Experts of a small language model.
Size: 8 layers, width 384, vocabulary 39312, 50.6M parameters.
Experts: 128 experts in each of 6 layers, 6 picks a token, a softmax router, a shared expert of 192 neurons.
Training: a variant of SOAP for the experts, 326M tokens, 4976 steps.
Below are experts of layer 4 (counted from 0) of a mixture-of-experts language model. Rows are named router (the router's row for the expert), gate (a neuron's input weights, with its number), up (a neuron's input weights, with its number) and show model dimensions 96-127. Each number is 500 + 50 x the weight over its row's rms, rounded and kept within 0 to 999. Numbers have three digits each.
After each expert's rows: a language model's description of what the expert responds to; "comes after" lists some tokens at least twice as common just before its tokens as in all text. This comes from a sample of Wikipedia text that the model never trained on. Tokens count by the router's weight.

# expert 8
router:482528452449517600534549558414463434452521477538458526454564630467515459485456504458464466536560
gate0:456560492599476503447461455482535544530513473498577558490457513481517498572505492544503508501527
up0:532545402505602375488419522551489465538482412483459435497458462387540501525506552518496529495505
gate1:476539415489468563474391496500387449515434546450548556424594507443561484412495438564547575455504
up1:448505466508439496420531506496461383529486507527489551550577551516542479375488452511518618476458
gate2:476496539496469564526396569498447482451435541503479473569544457456471550534495441458561455450546
up2:549419543486440527560573507494534605482450483478475549589528537441429431486555505495477568472516
gate3:399502570571499455568521477472552484507588417601528418496504489529482548485515518553488552607459
up3:546481532442514494444483481560541488438560524442490599542509446467557496482460500489471514507475
Description: Pipe separators in sports and statistics tables, mostly after a number, plus country codes like FRA, GER and semicolon lists.
comes after: "0", " |", "1", "%", "2", "3"

# expert 15
router:462474540609455427541504570464472485514475507512543444471498591459555419453540594489423495482487
gate0:447532585458542496605545401509429502443333545500406486455436506496429512492544416550557412509467
up0:520545428544475420466402639484579503536568495529576550500514469499501506458527566478412475615489
gate1:593598552496516450479504476515476513484485504476426565515443539492584503502459491458491609526380
up1:401523492444473526454512446479581429538355462540477550511565560530548443491508614462481466520443
gate2:502442468470418485511505540517510466487520491503440542415597549468548539508535522560496534468511
up2:487564587559541512430501469444472465454502610509545536512452513557481445446486456433569495525492
gate3:561531531506575520470495527549522527504430562495638490519554516507538426435634510529608477491513
up3:429545561486576418486504471500479493492520440518500531456464543463472414564530509522575425459579
Description: The 19 or 20 opening a year after "in", decimal points inside coordinates and figures, and the space after "aged" in football squad tables.
comes after: " ", " (", "–", " in", "aged", " In"

# expert 61
router:437621447483467596548507419522483433503580531403485434527577446544618507520516562581481570509489
gate0:587546483455464383417469447505561539500586509485511499382466494419473505489523462527461565576520
up0:443431411487466416610505563623503497508565483489501447516464486544568496479496454524535536522456
gate1:507504508500495562412510446571514567487547540434524429381532436416522535529577458445509443527471
up1:551484586553526502466503397480560569473474512495522456485521427422521502563535520489563514552502
gate2:479582519520505527591546477403516498551519406444448486518525552561434529537545429541440527551585
up2:505434544441488565458469556551438505500498569457491503514477454548519463431451583560495515481478
gate3:415514475475515455365541453501613557516533401491530515525411552474446436483492493466535595516478
up3:462463530474480445519475571432461535459475531490486482447582549594544549457462488557467446573503
Description: Forms of be and have plus a or an right after a sentence subject, as in was a, is small, are a.
comes after: " is", " as", " was", " It", " it", " which"

# expert 3
router:507512591466478542419555504518493426382437472520460406491468562430394477459405581497492467566518
gate0:573600502508440460495512487529440423565576486463536506414424474442418397488504540516539479505419
up0:472543479558444492545492504587438398541469504472557498455468529446394400549513507479427427578427
gate1:460522505439526578465446461528408395385422511444540495570540508351540539449557471511549458514408
up1:419528534438549569528475503499435445443426463468467488599587552479523480519464432465488450482461
gate2:531466530481522504593484528574480423541547514503543466494492420444452438518441511477548500484512
up2:489495477556558494399517534460539582515464444544506541480491508474591511541537522535479486525486
gate3:501501474487471476420524431549607424562504462476542483476469535531532495461528494491547534511505
up3:465529420558474550474493557498425513511475477407470531555491459537561534434541484525534585490524
Description: Column-header words in Markdown tables such as Date, Notes, Candidate, Year, Votes, %, plus MPC/JPL identifiers in asteroid lists.
comes after: " |", " MPC", ";", " ·", " Votes", "%;"

# expert 56
router:470510524543480452443539449438536533461470409454556556580484425500496470459489571484461507550390
gate0:497537520427533506474493498419557577465449626510457508573494466538507427570482560517552504470524
up0:413563528514514497625565480493580457475521502526481570513514586486531471554510475448486415542463
gate1:487465470478506380589511445578449374489542429462503523472578440480359524488494507488498471523420
up1:511449497512530558416442563420642489486450582458527493521425463548542488445450511408519560561546
gate2:545508530456610319464481455429488518513448503571502461467446521547424512485483485527548446439565
up2:429565555442476611518455423553520488523510517399498529495580502539385547517499511532579491459519
gate3:559478495572566438496493490440421528522493501607457471456544482581517574510446529542572452509475
up3:588505465552466428494510521393378524538499480633512429462493499582524549469553460494571392572514
Description: Middle and final digits of multi-digit figures in statistics tables, such as 6.|74 m, 93|7 votes, 41|4 households, plus million.
comes after: " ", ".", ",", "–", "10", ":"

# expert 35
router:466458506587462524484384535526611476537563573527495511548498562431514490537502480575419534498467
gate0:495470546482497544503424531499497552449518417527573534568451537525377499467535534524488478465519
up0:466563387489491488489504492586461470431436558475479520446533550525495549534563536389514583529605
gate1:534565518516493470441505575424519586510495545545470497405465501608571499568409453442507533439498
up1:506515569479512431557527443426531504501511460497509564524483551446519605460572519521479499527490
gate2:526509500548567482535570461572559468553536491462503555475450473458460384496525566546533538487460
up2:528521552474470464479491492550547546489514445493551518570526507451477536582502487454400504480522
gate3:502458550445461475455576503471480594494550569511563493455500517522507538421512483527493603486502
up3:477505476547563452566499516537518490474476501450601426516438422526498529456445401434531454536483
Description: The definite article the or The, usually after prepositions like of, in, to, including band names such as The Script.
comes after: " of", " in", " to", " for", " on", " at"

# expert 43
router:453479476523530498427618539530557442438456417485424516473456470553603547480501487449497514457579
gate0:438485394483478509452526511429535475603479457529527547445571449491556481505546524526419507453457
up0:597540420551577544539537523476598458517476459571578497515489431516519554558430488490488413496565
gate1:504445495478501504482476585557549471480520488589510470544520524546514539478499538503621534481554
up1:489487563492482504478501420484525607458467499443504523550483466499508539519464457477440448503425
gate2:464571545485471470494549525483501522540509417505448535570495521590541566436610470516438528479471
up2:497521519489472515609487581430496634496428538452500545533462467571505489495501455475411438480611
gate3:448544595548555624544518585564572455473526496437534486490454542472478529416513520518522485547545
up3:538457472432513453424506477452439451600548516578540564438617464497526530528463436481534468472462
Description: Last two digits of years after 18, 19 or 20, such as 58, 95, and time words like February, century, ago.
comes after: "19", "20", "18", "17", "16", "15"

# expert 22
router:419516612524438529543492516462488513498554522557529508492591449553427471423444484567518479343419
gate0:507398522516552538515501470547512467447561470505542509467494562528500490490502544454432565467509
up0:500541387509542436439516518592440504529517435482590531461466511569467502416484537421476513495590
gate1:560538441488486523534418324535584507521512412483524627534475467503500475589507498518421421465464
up1:476501544439548577530612556490432491482511481439480490440466527482496516581429483503483510475487
gate2:496499561503486489474458466516510500466576430481509579534463484512395563460455475556530477457450
up2:510448571483501383528516502528492492528594459476450525541478467504469485475407502569523436457504
gate3:513610508500461472484413480566572577532588503492487469500463475486548482543483489457506480537489
up3:426552453522494560483436444518534527540588518481516486457498514453534557578588528531522491482484
Description: Subject pronouns starting a clause before a verb, especially he, He, she, they, who, often after that, which or a period.
comes after: ".", ",", " that", " where", " which", " when"

# expert 17
router:486401420485449583483515416498486571454529545424464440532467570532460492447479548473562533477495
gate0:492481512403480518543504500513469457559490480543472452536540601556625468482511445571544515391470
up0:424606444515602587461456482455448484499484530533549579481478438487448581457562524554462491552439
gate1:553494436489515408405511537466562476495460497534584500515482503548494502539534470615492512446458
up1:432485639504478519498537568527531424505519471444555568533455487480485487539504515539504480547520
gate2:477553458545444520568448450510527594448458549530482476504414474439532520546448469526535506527573
up2:456577502511447465460476457493517555473450471417622517489390423486529505468421414540474426503460
gate3:484599403457437483439420432473530452468510457482417559516553490510472566449470452526426444436488
up3:503396549533542436560551527532380533495495495569600487448462486536522421536461462501535511516509
Description: Ordinal suffixes and number fragments in dates, years, coordinates and ISBNs, such as th in 19th, 14 in 2014, fourth.
comes after: "19", "′", "20", "18", "–", "°"

# expert 20
router:425588542567460485530473458476508594573593526420550585458460527540605535536473444488539492544470
gate0:513454438530477506462579491587531534564562534493516549474477543493536474489546446534525612554588
up0:468433472485573549490466455501496521461452437537594643517502531543498544449558553454492451560547
gate1:558537483530574384466455510533542578520621465402465503470520438444533472573493529444503473550503
up1:541517520458504547531451543535500506534434548569502477538402438559480531526542460512524467477461
gate2:492519460562535432510567498447536428561394395463536393545508551491491433419521503476439499507533
up2:446471434519468500517529532492502434499465579546469474508523546603525435422568620589509485494553
gate3:503555562509501500471378492515545500372486566462533518562527404535490504545502471570514450504501
up3:480500574522462453523486495484416519500516455554475514480424551414432540470595440514529514493478
Description: Small integers in sports scores and tables, especially after a dash, as in 6–4, 21–4, tied 3–3.
comes after: " ", "–", " (", "-", "/", "_{"

# expert 55
router:502504455474538566532492526423455398550546452548602449431380494525433583476452518546522410521441
gate0:498422424476521493523500512567439500467485389508545454499439481481496538483490548579540485419472
up0:547569515502451474454439573517471500518456495422584543487477408464508527463480417519532544485499
gate1:515416486521412491424520568497554522545455469551378483472430467426434536478559504490529391462554
up1:443497506518476527531569384560549474481545548563464471468495468523587529526494575490553541495514
gate2:510450475447467566541468521589610561535528506465547470504479535592522495504478468543477439413462
up2:477496568474450531437532492550509556514465501456460509463527396449516551442493518503497550556537
gate3:483466500466548490491545492475511511468542501453495381473453585510459536549471408534473435439502
up3:571536499503553489466354438586464486553493510593531566504489484496528528493467533430528608496497
Description: Space tokens and dashes just before numbers in score tables, results and dates, such as | 0, 2–1, September 24.
comes after: " |", "|", ";", "6", " /", ":"

# expert 28
router:405516536538434439524506489505469543591471561461480516520500591441568475461472536470532573523466
gate0:507499541429539463514581438618579512476477469528490533440528510416429520527478576554428436523447
up0:500537456536496510581500494467422507590547532508529478578508537485517486472511452454522496544519
gate1:520560498517538484425579587556494517504467514489534607595528529396560433496550489549504502488495
up1:465488551497547418458507556563542466543474528404461521588529552438564477557488553476465547465523
gate2:571557510591603535495574389492497511535532489456627419561519558631406486402480566435489548556528
up2:492468500507491545491511476556524444491432527458546511464510510433484445494481386508504542486402
gate3:501451465440518498465507530570534550558415442401512488409521464539514499450524482513541438499465
up3:465441466608563419419460480475522465524488505462536407482481492557506530508524601486517519499421
Description: First two digits of years, such as 18, 19, 20, in birth–death ranges, dates and Born/Died lists.
comes after: " ", " (", "–", " in", "In", " In"

# expert 13
router:601565479519567518556420482529424489555370472433573473517501499537475524483474484517504479546505
gate0:537485495485432560464524465464476434470470478443585483447582474443572439530441534526590544439474
up0:488466539509449505556569529493523445444505498621476546483462523470513458525549467363534556543499
gate1:460484484555499489499476503587486539534548503584495486519540396487438518482442555449510478476499
up1:457514616484502494397407610479603380487551412572492527602454564501442459468525438463473555547516
gate2:457528509475579481469548517437451543468463447526540484524544627423483497501414472516472540490565
up2:513526454499494474450518369553510503472588539540440437462596409486455533578561505421498504513427
gate3:529502464515450537450431417519463576503447490478581551479458466474460457548452510526603527493473
up3:484475510470472545477545461411529488507550542604524440429523502461570505417516510511390581458538
Description: First word or word piece of capitalized names and titles of songs, films and places, such as Mount, Bob, Gold, Rail.
comes after: " |", "-", ":", " \"", "|", " by"

# expert 42
router:457582513487472512553424455522479464512457516481505594472440555496575546412557508503440457482473
gate0:442552500493512560567417521503430475502455570529516490384553584491513479529509483516496419516591
up0:448532507441375472519420475462541544465425464557469550478493511443506467561502488436503453548666
gate1:522500462599490474534531512518492430538440458486472581546472436481497526496442483460494596562531
up1:482579512434499547422529518421363640495589532527511416470498509433538488422451507457467437476427
gate2:529434605537431516474495477480546474511411509497626556490483485481519491466468554522436501461524
up2:512450602540538492548501494537502529444444521498566456521529495527419432540530545456489461503432
gate3:477565516510533528413482534546542603559566518465519538464484463428441537422559403571455494401418
up3:480492488532460495538544563591481453489486510579432428567609470491411553461393509478597488508437
Description: Section heading words and biography terms such as life in Personal life or Early life, born, History, Episodes, career.
comes after: "==", " of", " and", "Personal", "===", "See"

# expert 62
router:456602434448508557458472438473452481469513445554596471465439506605451555442528468435449418482453
gate0:478488541527506495457523441455554475493487480344547491537502515536566511481551544450540423476557
up0:500485484474466455477493568503456522521484493590513532493535528492515529449397513552508617485501
gate1:430460491420445501596508526498537542521527500527449502493447540489586590480577509561415527449497
up1:390460486530396546534561561438489602491545423511605445473417471525506567498556395572440456464505
gate2:482473555489542555493511526534553466473496532447540470489521497450623509479496489580426530504481
up2:531457495521439455560497497508363526451526530536497520515440539503506476575551453519535443551415
gate3:587486495510502482579486545452465389493494539527541469496443554542468484525486536522527448542522
up3:448396508578467497487527474534472386451456496504524412499588508495518524432462508425482572512547
Description: Nouns for actions, events or reactions after the or a, such as development, attention, backlash, release, war.
comes after: " the", " a", " his", "'s", "==", " an"

# expert 58
router:421572495509490508583486476490483480496545499518551497527520545555621503503541507486464453521557
gate0:599509406396506528490606596488508541426560523544534600416497480480548489565461453421471568498482
up0:549475491466488545561396446508517477545524438510512535525570532455460434490526456503614503439457
gate1:437479453528462474535462343521499480518390505462484470472502561559490449529425491479569398526514
up1:536420417501387556504429506438470478427496465498534425486469511562517565505428485524507504512442
gate2:483513489572396440467521484505537425469485497518475534494607536534473518584428474455454588549505
up2:475545488498409514510496428530477521474460447482411569511554542452499415527489478501483489523532
gate3:573488486513512513564405492567466516540488483486477598524493519391470518466507559560519447509463
up3:474513518476516522480458553475543517484556534495492463473471496475504425461446471474585552459552
Description: Nouns for occupations, arts, sports and design fields after an article, such as guitar, footballer, director, graphic design, film.
comes after: " a", " and", " the", "'s", " –", " an"

# expert 11
router:407587433510518551519527492527491460520497462476443492571439586515494585501575532525447459596521
gate0:447459488434487478525499542471502525532492579412518419447629531546545556508526461559475514512499
up0:423494522554563506481532431453494514456592523487552491513578546506495465518490528467553501459530
gate1:502630372468511500499466489567455515494458500433467523522544564476416449476518434599545398595450
up1:508446549523519506436411500468417480555469511584542470446487563505591533498467589473428511490462
gate2:491532554563565523529474578483519502512512377454454553413497519416584543555515513495525484460513
up2:519494486623564516501471568541508553452447383531454513474475532545618469581479464574511489517484
gate3:480431517441575574573546448503543439542526493458532495447470449490508488434537555373564404447530
up3:437417610510540517520535522460494499516552488478501466454459496506447549504431484523454518464482
Description: The indefinite articles a, an and another, capitalized or not, usually after is, as or with, before adjectives like new, large.
comes after: " as", " is", " with", " in", " to", " of"

# expert 31
router:427468559516511548508560509481507562582531477500429464439496574449381487476456564487611532537519
gate0:397488464439479500500492460498554524532441396526461565497592483486542498488508600519514485554543
up0:478485492528530518442501475472474469467582564476466529529522477563347533542448560418548564496437
gate1:464509506551498594538444433527403579496516537603497502389431628469450581473494471442548391457472
up1:497499507467492476465491553546569458466584515433506572569569370508428455483474406549502580596478
gate2:511567514558580547468553496486457533466578538463560457591546576516356438488523475514545445580545
up2:475586451498430542573439464489470512474449443480381521441442475493567447544491498496517491546490
gate3:489484440444493569459456468500541586490555535547483465361493550487505548469488512493542488545407
up3:486502532397582541431483457529503525454524477434514483535471630539525482535561540478490494601506
Description: Century digits of years like 20 and 19, digits and dots in coordinates, compass words like North, and of in place names.
comes after: " ", "–", " (", " University", "″N", "°"

# expert 14
router:458514495495537569617493574546499501588489507525389468585420499568537452464553603370498466511530
gate0:548501541471445517480464562481496536477468456535503488492483430568449491553502460518410460463492
up0:464584554465498530528564558592485509472511428407509482520465479457561487499560468477389452533546
gate1:480491544486605571512510577520485540454488589587484515552566380495469515520528487529493408397485
up1:499553470379506459435560516494553531575511535436491360451543513541532587529461548495566525498434
gate2:491508454511460539449478506576489460574508491503397394509528520569482424549573470544527498571549
up2:551431444503490503433524496521528521467569432497552454510546512461472494554474596474605499448548
gate3:537604549540485538470436484441537452441437579515471465492486527550470458511592454433504462528590
up3:570495527453486549525605478562539496438571581488490588537441456526444539565492558567430525478428
Description: Units and symbols right after numbers, such as km, m, mi, %, °N, and the closing brace of km^{2}.
comes after: "0", "20", "00", "2", "5", "."

# expert 25
router:431450563558576449450490498568476560563359517462484690531483577565570561544530517484476452510462
gate0:563556555497520486431510470467516554460524512509471488455453489600461502463518524417658485546441
up0:529519468432563490565589544566439541529455590501496467566499497496550470548492432432540489475600
gate1:507510515588508544417521550492540473482566485493389499496496487443446545521464498533550489560485
up1:545396398491475505466530541465572546463542488477488490480501432464550572581528527565534504422462
gate2:550484457463584584491525457393633488570552447521483419537458496458508532474528481440562428530477
up2:569535502545528525509464521553493530517430635488517525431452505528538525566571491575458575447621
gate3:547583593503475516448455480494494542455532439479483566431478444450514446489629473506466567468505
up3:584501407479525521548556533508511484597460446489503575447562461474486529592508477518539450369391
Description: Final words of place and institution names, such as York in New York, Street in Wall Street, States, London, County.
comes after: " New", " in", ",", " United", " of", " Los"

# expert 39
router:500487465452537443543550452504430532485604436484618528554491529513559478578479520454469524512536
gate0:565590505417436506546506432519562521435531419441562461489495492569434437457508429411575568456496
up0:451521528531453541611564544410562470452489539529530488395511478622477398528456584464402476499595
gate1:513506444429557446392469541484458493518515579375483521565452460455455567394457442452471451421543
up1:490404536553501541530494524608486562492503453653559512434520509500562479462571500491556479590496
gate2:554578467451538495665478401492510477498478505474550549595446535556564490474514508394518463467587
up2:528469491454539479370533490486465497481485414494491555516476496515475452506499463574446514465529
gate3:526584462428627503527504426440599481433489563497613449488422417524518461566453520542520521444521
up3:505448548403513533458540513570528457506551591514556538528421488503640543426577468556565503468504
Description: Number digits, especially the final 0 of 10,000-style figures, and quantity words such as many, several, three, million, small, large.
comes after: " ", ".", " a", "00", "10", " $"

# expert 6
router:475554502442457514414514442589477465491474363514451571613435449596518564523535499425439566522608
gate0:474519472469518522489484471490474477470507427465481575596469381493552510590505518563538617406477
up0:517530408560540509427456519490489477551523544473532630520407533565545517494444361522515523545456
gate1:507495553407550523502512530482539530479379492513460474523482480580527487427534434452467600466461
up1:454507466503490600548468574510475575521500571538457574489507526538545455508446475466441539491423
gate2:532414506386527473477428461482539480535446515518555551488419424541503467431548623539448514579622
up2:485464544419445466512475494408494405580453473478505363450509497496454511512473502566520457615407
gate3:533489444519541501497463509454453583517421486420422396470587457494425434490494470503510512432491
up3:541549429519482513507583472493485463523394434485586509559532499507572548520496457438512536472563
Description: Digits inside years, dates and figures in tables and lists, plus table header or summary words like Total, Year, Votes.
comes after: "20", "19", " ", "18", "|", "17"

# expert 32
router:491380523452595429547527438531548462475391431430566491521462455558465513414466546481504501469478
gate0:499487489587487474479459429432609509468518546510503479453446524507466485482462562512446568493530
up0:563534536386526447511489522615466433595477428419491592578498477497540500585526423479621476465500
gate1:515431464467485585518394599553540519568505451498497498545408483488562544523542479473510521550558
up1:497590515425494432539557444470490502367553498484413651451515523544409470492498536494469536380498
gate2:505589400468518447486464445518570549484620513521448514536416540578461527514497458522444516492460
up2:451485475417449575565511452526559605481483442517571562470411564624404526393574517501514507527526
gate3:469503437554492558458557449475592473497511529561381421519491523554548534493427519510494507489524
up3:532524475520520467512470564518454443529501436534449587559503494504548515524497492457419487450550
Description: Verbs, participles and particles after auxiliaries or subjects, especially up in ended up, plus located, served, built, began.
comes after: " to", " is", " was", " and", " he", " also"

# expert 54
router:480498521520447598539505501485482436444537576522466453469493546440397499492464565438552444391485
gate0:572566423611522526496485469565542450515607485459559478497532555464480571558459530481394563491458
up0:468496470513535469478511465551487427596505556522468536578627547561514558536464575531557578549636
gate1:454482487431532511507340502474518585532528636499492456566414495491618545488496490465531464564369
up1:501655546498498488526486462451572584485591512514463552519528545523522467396481510562452503451580
gate2:460503435464506470504519456583391541535505549509564535544516538567579572463478521583519535518501
up2:452546458504443415442485474475465554514425444504516524552590470478454498597479506522529478532403
gate3:477515471455460475479433517450491520556527473426479522531419472599505375417496543460463524529484
up3:512460495513488477475479522445497586597566445438515476529510496528461401399509500386440561478501
Description: Pipe and semicolon separators between cells in data tables and results rows, often right after a number.
comes after: "0", ")", "1", "2", "3", "5"

# expert 1
router:518502531423479582481515548425550465478515452590525475523474437472459496414384528466459346509473
gate0:514553440468541513430523497473530530400453546439515497443494484478571443575491395542441557463539
up0:475590522499544538503509446513499489478482537487521456497570427552550407513526445643488542451473
gate1:522568667466533475489513403508592433537463462467539620486436516439484479499534466449489461532439
up1:476448548463462575454416469516466492504486517464434479557577604554470495514449564490528611531510
gate2:519519549582477513423438517473506489473569483477503559588461389447505507483446469491415522487462
up2:569497542497451510541439588489478583503525541474500548529499384498500526512478390546468443485541
gate3:505447473470468620478500507442476445508583578503528519551473503478535564540549553523427485459432
up3:541495496476381591502538399511573558505500569476498502521527553415530479458480526566503424529544
Description: Nouns naming a person's role, job or relation after the or a, such as Minister, father, director, plus mid-word fragments like fiancée.
comes after: " the", " a", " and", " as", " his", " was"

# expert 9
router:468460576473499420507559497446364535567537513440524418454453551433470521514487591449523540528502
gate0:510454590533534537488514471518504388532520573618523540460534453561485503473505510473521421523491
up0:535483492460495461480522458448437507481559455392524483524471616442437445504519442474410445460568
gate1:528449564491514508519523490555456456594472448495587566510391501589519482548431426479470496459450
up1:421568445580500511492475521501502509432455506562493428472556436491523539479522519549458524545454
gate2:614617513593531488499492516391517403550442519523526527485467449537523485507460443408472537525433
up2:472455462490517463535469524571519549572544514535413414463471555489438469413539547505518489552547
gate3:479513478556560412543522643538495637494493510512551589443470494535478454568471492485537483450571
up3:545515480530400550456504482417488495453483416568472440456509468456510524440526505460490506477423
Description: The first two digits of four-digit years, 20 and 19, after spaces, dashes or "in", as in 2018, 1999, 2017–18.
comes after: " ", " (", "–", " World", " In", "/"

# expert 5
router:516570493501437535505482505560428570467512484536513489420419538523456480441513455517477506530473
gate0:538473537552483541529500450561510553524464463511573520422475520577479454518486434508559501576550
up0:490516490487476370523432444516494519467513539458540529425541539524471468479454457438540560483464
gate1:524479562411440511525513497546418469651529481501458450581517550519486549451582499544530532511539
up1:510448555537525553478539559501525566540390469420526466531536501437464502478529584554539531517437
gate2:516548413431419496534537477493464476529498533536545429558512538513470537507522455548505549587571
up2:534488479531536549505537531498445505544497561542453490530453456436408554527549462485476382447543
gate3:456490449604496501465497434506505456468482480501422538491430515492472466608546458549513523505491
up3:546536491509495428549505443481468512471425495533497450514462562442421437475554426492498543492504
Description: Colons and field names in infobox and taxobox lists, such as Genus, Preceded, Succeeded, Directed, and the colon after Division or Genre.
comes after: "-", "\n\n", " Born", ":", " Species", " Genus"

# expert 47
router:511571538500526489462476477549480478415498506505514476478399516494485497501574508395529449467555
gate0:432523554520559655513538487464486571483372545600461503469555488557511561598439518509523509485476
up0:531471497485455540592429622520434434557466454436574461540497399536514481516484488496527592588558
gate1:572528538518554464497520440473486488423547518502553524465512422520530394474535475512591537456472
up1:449429483490498534508510542563538520532436497479500502505440552438473622561517484492392448446516
gate2:459584487513535496488468454455633540430466474500526518411501556620465420512448471430572566484517
up2:527502566551496507505489537584431365420517595460495514503542462509448602389435558553515579551459
gate3:555532477528476507535467467581444468508479544430511500474552512420519440442512405505485417474395
up3:518591511505450558507535485468532512485413470532569530419581501546429529584485550436431444440459
Description: Capitalized nouns in names, titles and taxonomy ranks, such as Film, Art, Family, League, plus table pipes after AllMusic in review-score tables.
comes after: "-", " the", "|", ":", ")", "=="

# expert 41
router:516525489616504406448422529526560446463490454483490554497377571413465507495490472543458473528378
gate0:498456542521468536460416410506471512521488599498476503491578494527438542570453494516505539411437
up0:562514517481519539510599597510496586506503482605517421512493415526566429484413549442503433476532
gate1:505528535451545523479460536523511560518457563447489427501467526489404498449532488587496471477442
up1:432475573455517436483615466528531491551550575547459590447504529529524477470500485592467569478603
gate2:591579543487495566503478436486577497456571529550369468534516429617493511557443453535486632452505
up2:616424469529521573538484477509510485434506505505514511526588574528496531483605556469524440474419
gate3:468502457446443552543554583568599480454481499531407522601547493467561472518502453419513433515468
up3:458447419473508573480486572434531535441478422551478504451560534536564632548486545573485510441408
Description: Country and place name words, especially United, New, States, Germany, in sports results tables and phrases like Representing Hungary.
comes after: " |", ",", " United", " the", " in", " New"

# expert 44
router:463551467452561470498494379512407565487450529513504495517508478566499532558482529455441452463538
gate0:559490506461412558541540495514507396419482622477519494554532522559522448511442482503450466398584
up0:589486498474504479483449449551472560522522531402492544509517380460431553464506514452489509574511
gate1:452523545508475510482563475543450505436527544483460545496454491472453547530534645545512539487484
up1:399552573525504538511460481508544584500553561611532494452449562491505450483414517538529480534530
gate2:490499422533581480404499547578502604468530559479516427582535438493481554484553441500522360407390
up2:461524550473620491493440484543532462521489510426460542469622492515469559501523482512518460499438
gate3:491543561559573466555392532582518424541468426432543475561490465518484543468461510436596509470546
up3:505489479549450528501512529448493606471531561522485478504459500473548515477498544552413352438500
Description: Generic nouns after the, a or of in explanatory text, such as manner, word, terms, system, process.
comes after: " the", " a", " of", "'s", " The", " his"

# expert 57
router:420562498486470474582561517547510455600497504511461445529485516476417508513500569574434480538521
gate0:446434548448423462493553438534553488586473536555523445438489500514556442517546520398509522466498
up0:480536438478544470530504583474450500552510518423443531543576445417556441512428472592435440450468
gate1:501517413515535438578529465459606482434509484649510531427574532511577457527520456595422514495524
up1:475521586553416522407481549528422512620526507441523392527373438523423509457503547487564494506436
gate2:508469407555536438470526505488492471517506488515527452479487471463471489460575477420515477571482
up2:490529343505495484533514459612453516478541478501505449412519531468486558524490505491440421496513
gate3:466659414553422448552515523500479435476555505463594506430486490476505546518478483481451551527416
up3:540445540435578500485475443553479514513484462434452501427451556457535467591497517514559490508575
Description: Nouns and pronouns after the or a, often followed by of, such as one of, section, member, President, Minister, each, version.
comes after: " the", " a", " The", " as", "'s", " his"

# expert 10
router:431472493451479525512616483573490464582497448496506567529429486464509508416443536539392490505488
gate0:504563554509486516491566530551555480491422484489512465456428457544521507527563503499547511459510
up0:518409514557485502439549481563485506499417550434561397371474481552509540519452459512533479491485
gate1:540481490439495466537565501534470438518404509379544431568591453500520509543531474538483561506588
up1:481519484475487518549562511527566481394564440489432439501471544403432452454480433499527518504501
gate2:450508470601514498521476401547525459443522573533514540498550518493565491488472558577460458466456
up2:415525471546479508523468425531504409523585478535482534543520475505473513475401484490486475474459
gate3:482586594441550463426423540514475510515521513450494506451535495413544484514517560513546573493514
up3:479450418603484518589559513508488529480510550578488509526543484588467516534473481527490482477513
Description: Line-ending pipes and |---| separator rows in wiki tables, plus coordinate seconds marks like ″E, ″W, and the word according.
comes after: " ", " JPL", "%", "0", " |\n", ")"